config = dict(
    d_shared_expert=0,
    normalize_top_k=False,
    router_z_loss=0.001,
    vocab_size=22174,
)
Below are experts of layer 5 (counted from 0) of a mixture-of-experts language model. Rows are named gate (a neuron's input weights, with its number), up (a neuron's input weights, with its number) and show model dimensions 144-191. Each number is 50 + 15 x the weight over its row's rms, rounded and kept within 0 to 99.
Before each expert's rows: a language model's description of what the expert responds to. This comes from a sample of Wikipedia text that the model never trained on.

# expert 4
Description: Double line breaks after sentences, infobox fields and == heading == markers, plus digits inside coordinates, years and table statistics.
gate6:46 30 46 25 30 29 31 26 65 32 63 45 41 75 59 32 65 54 55 52 53 46 29 26 56 39 77 55 72 64 33 39 60 55 38 44 47 81 43 56 62 31 32 57 48 47 66 73
up6:44 48 71 25 42 62 48 31 29 51 30 43 64 60 24 58 78 42 50 61 45 71 31 50 37 33 67 84 79 60 60 31 26 63 24 38 58 66 29 51 38 35 31 49 57 33 59 74
gate7:31 47 45 51 42 57 69 14 54 26 55 26 65 89 55 53 65 58 75 64 33 44 40 04 52 61 24 64 39 45 47 56 56 77 43 46 37 57 80 67 44 45 44 68 24 62 58 52
up7:72 55 55 70 64 51 61 36 43 59 67 34 53 49 52 38 37 53 26 32 50 39 48 79 32 56 64 41 49 34 63 40 65 52 83 54 47 48 34 59 70 56 49 46 73 40 26 47
gate8:41 28 48 50 34 66 56 69 27 57 81 60 59 51 67 40 44 24 60 38 52 87 64 54 52 46 58 61 66 35 39 59 44 45 34 57 68 42 68 48 65 34 64 27 40 38 41 96
up8:46 31 38 81 34 58 40 63 44 55 66 65 73 63 54 60 58 62 62 43 52 70 79 63 27 26 62 52 58 44 32 12 43 31 46 57 39 38 44 54 53 69 42 24 62 24 53 73
gate9:52 29 71 61 43 37 81 66 48 29 76 71 58 43 41 66 51 58 53 51 72 59 61 41 36 64 22 53 33 62 48 78 37 66 63 31 53 49 43 23 54 60 47 65 46 61 41 57
up9:50 38 48 44 69 77 70 27 36 40 47 26 28 59 39 55 68 43 82 66 46 25 52 24 49 71 54 55 40 66 84 54 61 43 72 36 55 38 31 14 60 59 56 48 54 47 30 44
gate10:45 56 63 66 19 42 73 44 52 38 33 49 54 54 82 32 40 24 48 61 79 60 46 38 70 65 39 58 30 61 56 65 36 56 52 55 30 57 63 70 57 57 51 66 56 39 49 63
up10:42 66 51 70 99 47 54 38 58 63 49 52 48 83 41 50 41 76 31 53 74 16 56 40 36 56 61 36 57 72 46 39 35 46 55 62 54 37 65 16 50 68 40 53 14 34 44 31
gate11:55 45 33 28 07 21 54 61 60 79 47 40 64 40 43 35 68 36 74 57 28 56 39 48 55 17 59 39 55 38 32 59 51 57 77 37 66 40 50 47 41 38 30 72 69 30 46 49
up11:47 58 60 49 47 64 52 38 63 37 11 38 77 24 37 57 60 91 71 54 32 55 45 66 36 68 38 69 62 35 95 30 44 48 66 50 51 62 38 44 39 38 37 43 62 42 17 62
gate12:63 45 24 39 29 41 52 53 53 47 19 50 42 65 71 41 67 54 75 38 39 59 68 34 15 62 75 57 61 68 54 40 46 48 29 31 73 66 56 66 73 64 48 36 78 22 81 36
up12:57 54 33 37 58 41 53 33 14 45 50 59 55 40 65 27 37 56 64 53 28 89 58 36 78 31 90 49 55 58 24 42 48 53 47 55 67 46 34 48 41 41 51 48 34 19 39 67
gate13:37 50 63 36 74 25 47 41 61 45 70 36 14 42 48 50 58 31 29 59 40 39 67 33 38 64 52 33 54 57 33 36 59 60 37 67 47 12 51 45 39 46 41 45 59 31 64 60
up13:56 46 45 64 82 61 49 57 52 40 15 56 43 73 32 61 70 34 51 52 61 68 43 57 63 39 56 71 34 52 78 47 42 50 52 41 84 46 54 61 45 36 48 55 39 80 26 43
gate14:72 36 63 52 37 32 26 32 55 49 48 33 58 63 50 51 58 61 57 50 22 47 54 49 35 61 65 63 32 61 60 47 44 41 31 53 84 23 46 44 73 62 82 37 23 55 50 48
up14:31 42 53 30 52 67 53 58 58 75 54 60 54 35 62 34 50 37 40 69 44 71 19 45 46 66 35 41 35 55 59 48 63 34 47 43 27 84 42 44 45 32 23 61 76 35 56 57
gate15:68 51 59 37 65 53 59 29 37 31 56 56 51 77 59 69 39 53 36 48 71 60 55 23 67 50 41 33 30 38 40 43 46 31 51 65 78 76 57 58 58 43 28 36 38 54 56 24
up15:48 69 30 59 77 40 65 46 40 33 54 78 70 66 70 65 48 64 37 53 70 46 49 61 53 51 52 67 44 39 79 55 73 66 38 49 63 39 74 48 48 51 41 55 26 67 33 49

# expert 3
Description: Finite verbs was, is, were, had, have right after the sentence subject, as in its population was, where K is.
gate6:68 51 62 29 25 50 61 64 84 56 40 61 38 54 74 50 45 44 15 72 59 70 51 32 62 62 29 51 31 60 37 74 18 57 47 54 49 58 46 31 42 57 63 25 37 32 61 39
up6:43 55 49 39 50 59 47 45 59 70 26 14 18 44 45 49 56 25 45 51 41 39 58 66 85 71 41 29 48 50 37 41 45 58 35 45 52 48 29 58 61 44 50 75 53 51 42 53
gate7:43 78 36 52 54 31 56 85 27 47 42 73 20 30 54 49 86 56 46 43 57 36 47 69 63 43 73 76 49 42 57 41 73 42 43 32 30 45 59 57 36 58 44 47 49 31 23 61
up7:32 07 53 53 26 45 25 30 48 26 42 28 61 44 53 67 53 65 23 66 34 71 69 52 54 46 11 40 56 50 58 64 58 37 71 48 54 71 48 25 59 38 46 31 53 58 59 64
gate8:49 30 43 57 62 75 51 28 62 47 48 48 76 84 67 43 53 47 51 40 59 28 42 60 48 38 58 43 35 03 44 53 67 61 45 68 41 76 54 62 71 73 37 44 71 49 57 41
up8:67 46 45 32 69 60 49 73 57 49 47 56 49 81 45 61 37 38 53 51 51 62 38 61 34 44 22 44 31 62 51 46 35 57 74 56 43 66 17 61 50 39 29 57 39 44 42 38
gate9:45 32 52 29 25 56 78 84 35 63 37 49 22 37 51 65 72 50 46 38 67 41 41 70 41 32 60 42 65 32 49 45 54 52 51 75 40 39 42 49 45 60 43 38 48 48 51 41
up9:24 36 54 73 78 45 37 56 24 90 58 46 55 32 45 78 68 44 20 43 31 60 51 57 70 43 28 50 41 42 66 63 50 50 60 44 74 63 45 58 43 44 44 39 41 87 42 81
gate10:50 39 28 53 78 70 50 65 55 50 46 42 37 45 39 46 21 54 68 77 46 39 42 26 36 62 68 75 58 53 69 84 46 40 45 58 72 60 63 48 59 54 41 66 47 41 60 37
up10:59 46 62 75 74 50 57 33 35 33 51 39 75 46 62 79 52 35 50 54 34 28 53 17 80 51 44 61 45 54 16 40 56 68 75 70 44 70 63 51 71 36 46 31 55 64 43 27
gate11:67 67 44 39 44 75 29 27 44 62 56 74 62 62 58 62 64 33 47 40 39 80 49 36 50 52 44 54 47 65 44 46 31 20 45 41 36 55 57 60 57 36 65 50 74 45 71 23
up11:63 68 69 56 69 29 43 40 46 32 60 72 42 69 53 55 42 42 46 34 60 69 68 62 47 74 54 60 31 49 40 47 65 74 54 39 53 63 47 30 62 28 58 88 34 37 46 63
gate12:36 52 65 36 65 35 44 79 45 69 27 54 30 74 52 43 36 56 69 46 64 16 63 26 40 50 72 77 42 55 15 51 56 67 36 58 62 29 68 52 45 49 71 24 42 73 61 50
up12:44 41 65 56 49 53 19 64 46 36 63 43 32 55 46 48 31 54 53 42 32 29 58 39 18 36 55 44 52 43 31 52 26 56 48 54 42 34 62 59 47 56 45 49 51 44 44 51
gate13:52 74 22 59 53 39 51 45 43 53 30 37 62 47 31 51 62 25 53 79 35 55 70 44 43 50 57 32 50 36 80 11 62 49 39 44 10 53 55 43 24 39 89 28 66 39 53 65
up13:64 24 63 62 47 72 58 42 27 36 41 44 43 55 70 48 64 55 51 38 61 46 24 42 59 49 21 63 52 52 45 74 60 48 56 49 78 41 63 56 58 81 51 56 61 51 65 48
gate14:68 47 30 18 52 36 77 51 39 79 77 56 31 24 44 35 68 13 51 36 47 38 58 42 53 49 86 73 64 48 55 34 45 34 41 57 66 51 41 31 24 40 48 40 23 39 47 52
up14:40 53 96 74 41 63 42 52 34 39 44 64 41 71 54 83 59 66 46 47 60 47 67 51 61 50 54 20 47 65 50 50 74 61 60 31 12 79 67 66 66 23 53 59 55 75 65 35
gate15:51 65 53 62 55 58 26 70 57 85 56 67 57 36 51 62 56 56 63 67 47 57 61 56 53 44 40 20 48 67 29 57 52 52 67 69 46 78 54 48 40 71 87 25 53 50 64 31
up15:53 54 70 42 52 50 68 45 79 30 33 40 30 56 40 49 33 25 20 55 73 36 57 50 34 62 37 43 75 42 45 49 43 48 55 45 80 40 49 40 57 65 40 40 57 69 50 56

# expert 1
Description: Middle pieces of split proper names and rare words, often after a capital initial, as in Sp-l-itsville, Mo-ff-itt, Imm-ac-ulate.
gate6:57 29 54 47 63 57 31 49 55 44 75 45 44 54 42 51 67 32 50 43 26 55 82 77 66 83 54 36 50 65 66 38 69 72 50 33 24 78 48 51 57 57 40 54 71 17 65 57
up6:51 55 77 15 38 73 42 39 41 44 39 54 49 83 51 58 78 42 60 74 57 45 40 56 27 66 49 59 67 52 51 30 50 57 58 58 53 53 75 50 54 43 61 46 70 51 64 68
gate7:64 53 77 37 53 50 04 36 60 90 60 50 47 39 31 62 61 37 59 61 56 64 64 55 44 48 58 42 43 35 44 27 24 59 48 35 63 34 57 64 34 67 58 71 26 46 86 58
up7:52 47 33 71 18 55 78 20 69 37 47 47 51 68 64 50 39 81 29 28 47 60 49 58 70 60 58 45 40 73 66 57 37 19 39 55 50 55 20 93 61 47 25 55 44 41 31 80
gate8:78 61 50 39 20 44 43 44 38 48 25 68 40 20 91 60 36 36 55 35 58 69 38 61 49 52 67 58 69 57 49 65 39 43 33 38 37 63 59 64 32 56 61 54 43 34 61 75
up8:33 40 44 48 62 59 62 52 51 45 69 36 41 80 12 33 57 25 62 61 36 31 62 35 22 38 55 57 45 34 28 35 65 39 43 55 39 48 61 15 60 52 74 38 73 62 36 38
gate9:50 51 83 51 67 57 58 25 34 55 76 29 68 30 50 37 50 60 27 70 34 63 68 64 61 34 57 65 65 41 33 35 62 56 47 31 81 25 62 72 27 36 80 51 36 20 37 65
up9:52 75 49 53 74 36 48 39 76 49 58 36 47 43 10 52 56 65 21 53 26 08 59 77 42 15 44 35 37 15 34 41 35 76 52 26 53 34 51 43 21 68 69 48 29 35 28 61
gate10:58 43 48 45 36 26 74 39 51 42 43 34 58 41 29 55 63 43 77 33 52 45 23 37 42 47 62 57 45 35 56 61 30 85 36 52 70 92 29 34 50 68 26 64 48 63 49 33
up10:42 57 56 45 57 63 59 44 59 43 19 56 45 60 57 47 47 61 46 27 42 35 70 44 23 38 19 44 61 54 02 23 47 60 56 56 30 60 73 14 10 64 56 69 58 67 48 51
gate11:65 81 31 45 51 70 72 77 37 39 40 32 24 56 40 18 55 33 69 52 55 38 69 38 59 63 63 62 81 38 54 71 40 48 69 86 70 51 45 81 33 34 66 46 54 46 41 42
up11:65 37 50 32 31 45 67 75 04 39 53 22 40 39 35 46 46 32 65 38 46 46 62 57 75 55 65 37 59 37 61 66 30 42 64 87 59 48 09 58 48 50 59 47 34 33 11 52
gate12:30 45 41 48 54 71 39 32 37 56 51 42 50 26 54 42 54 66 10 18 56 32 42 32 23 47 34 38 50 59 51 48 39 57 38 32 32 61 40 51 20 37 39 47 60 39 64 62
up12:28 52 41 54 56 73 39 41 53 49 26 64 57 37 41 28 44 84 17 28 58 54 22 58 41 69 29 31 48 80 43 48 40 69 24 22 34 80 56 47 37 51 68 73 46 40 62 60
gate13:44 59 50 66 55 42 54 28 67 40 58 41 49 26 59 23 45 38 29 53 71 50 64 37 86 78 66 46 47 63 45 54 68 51 55 50 44 47 28 59 11 42 55 46 32 32 47 51
up13:52 24 51 27 56 57 56 79 24 43 47 45 48 39 44 60 66 17 73 48 47 58 43 16 43 49 24 56 68 20 58 33 43 40 62 49 69 54 44 59 76 66 57 28 69 45 63 60
gate14:73 81 63 51 20 58 42 48 60 27 50 54 42 40 33 55 58 40 48 46 49 60 84 50 36 20 50 73 43 50 39 31 53 46 51 61 41 58 53 41 78 45 49 54 51 55 65 43
up14:69 50 49 39 53 67 39 25 55 64 56 38 65 72 12 61 44 51 37 81 55 39 40 51 73 77 60 34 68 75 47 67 42 42 52 32 30 48 34 60 29 54 52 59 60 62 66 30
gate15:44 44 57 29 56 53 42 49 70 48 53 55 47 44 58 30 36 71 51 18 65 26 46 29 43 69 70 64 50 68 40 57 44 27 40 38 35 31 68 54 16 42 42 28 66 67 31 65
up15:66 65 35 90 68 54 52 80 66 47 35 31 38 44 47 42 66 57 40 52 60 43 60 65 54 45 32 34 32 68 46 54 41 75 54 63 58 48 12 58 50 49 33 60 66 19 34 47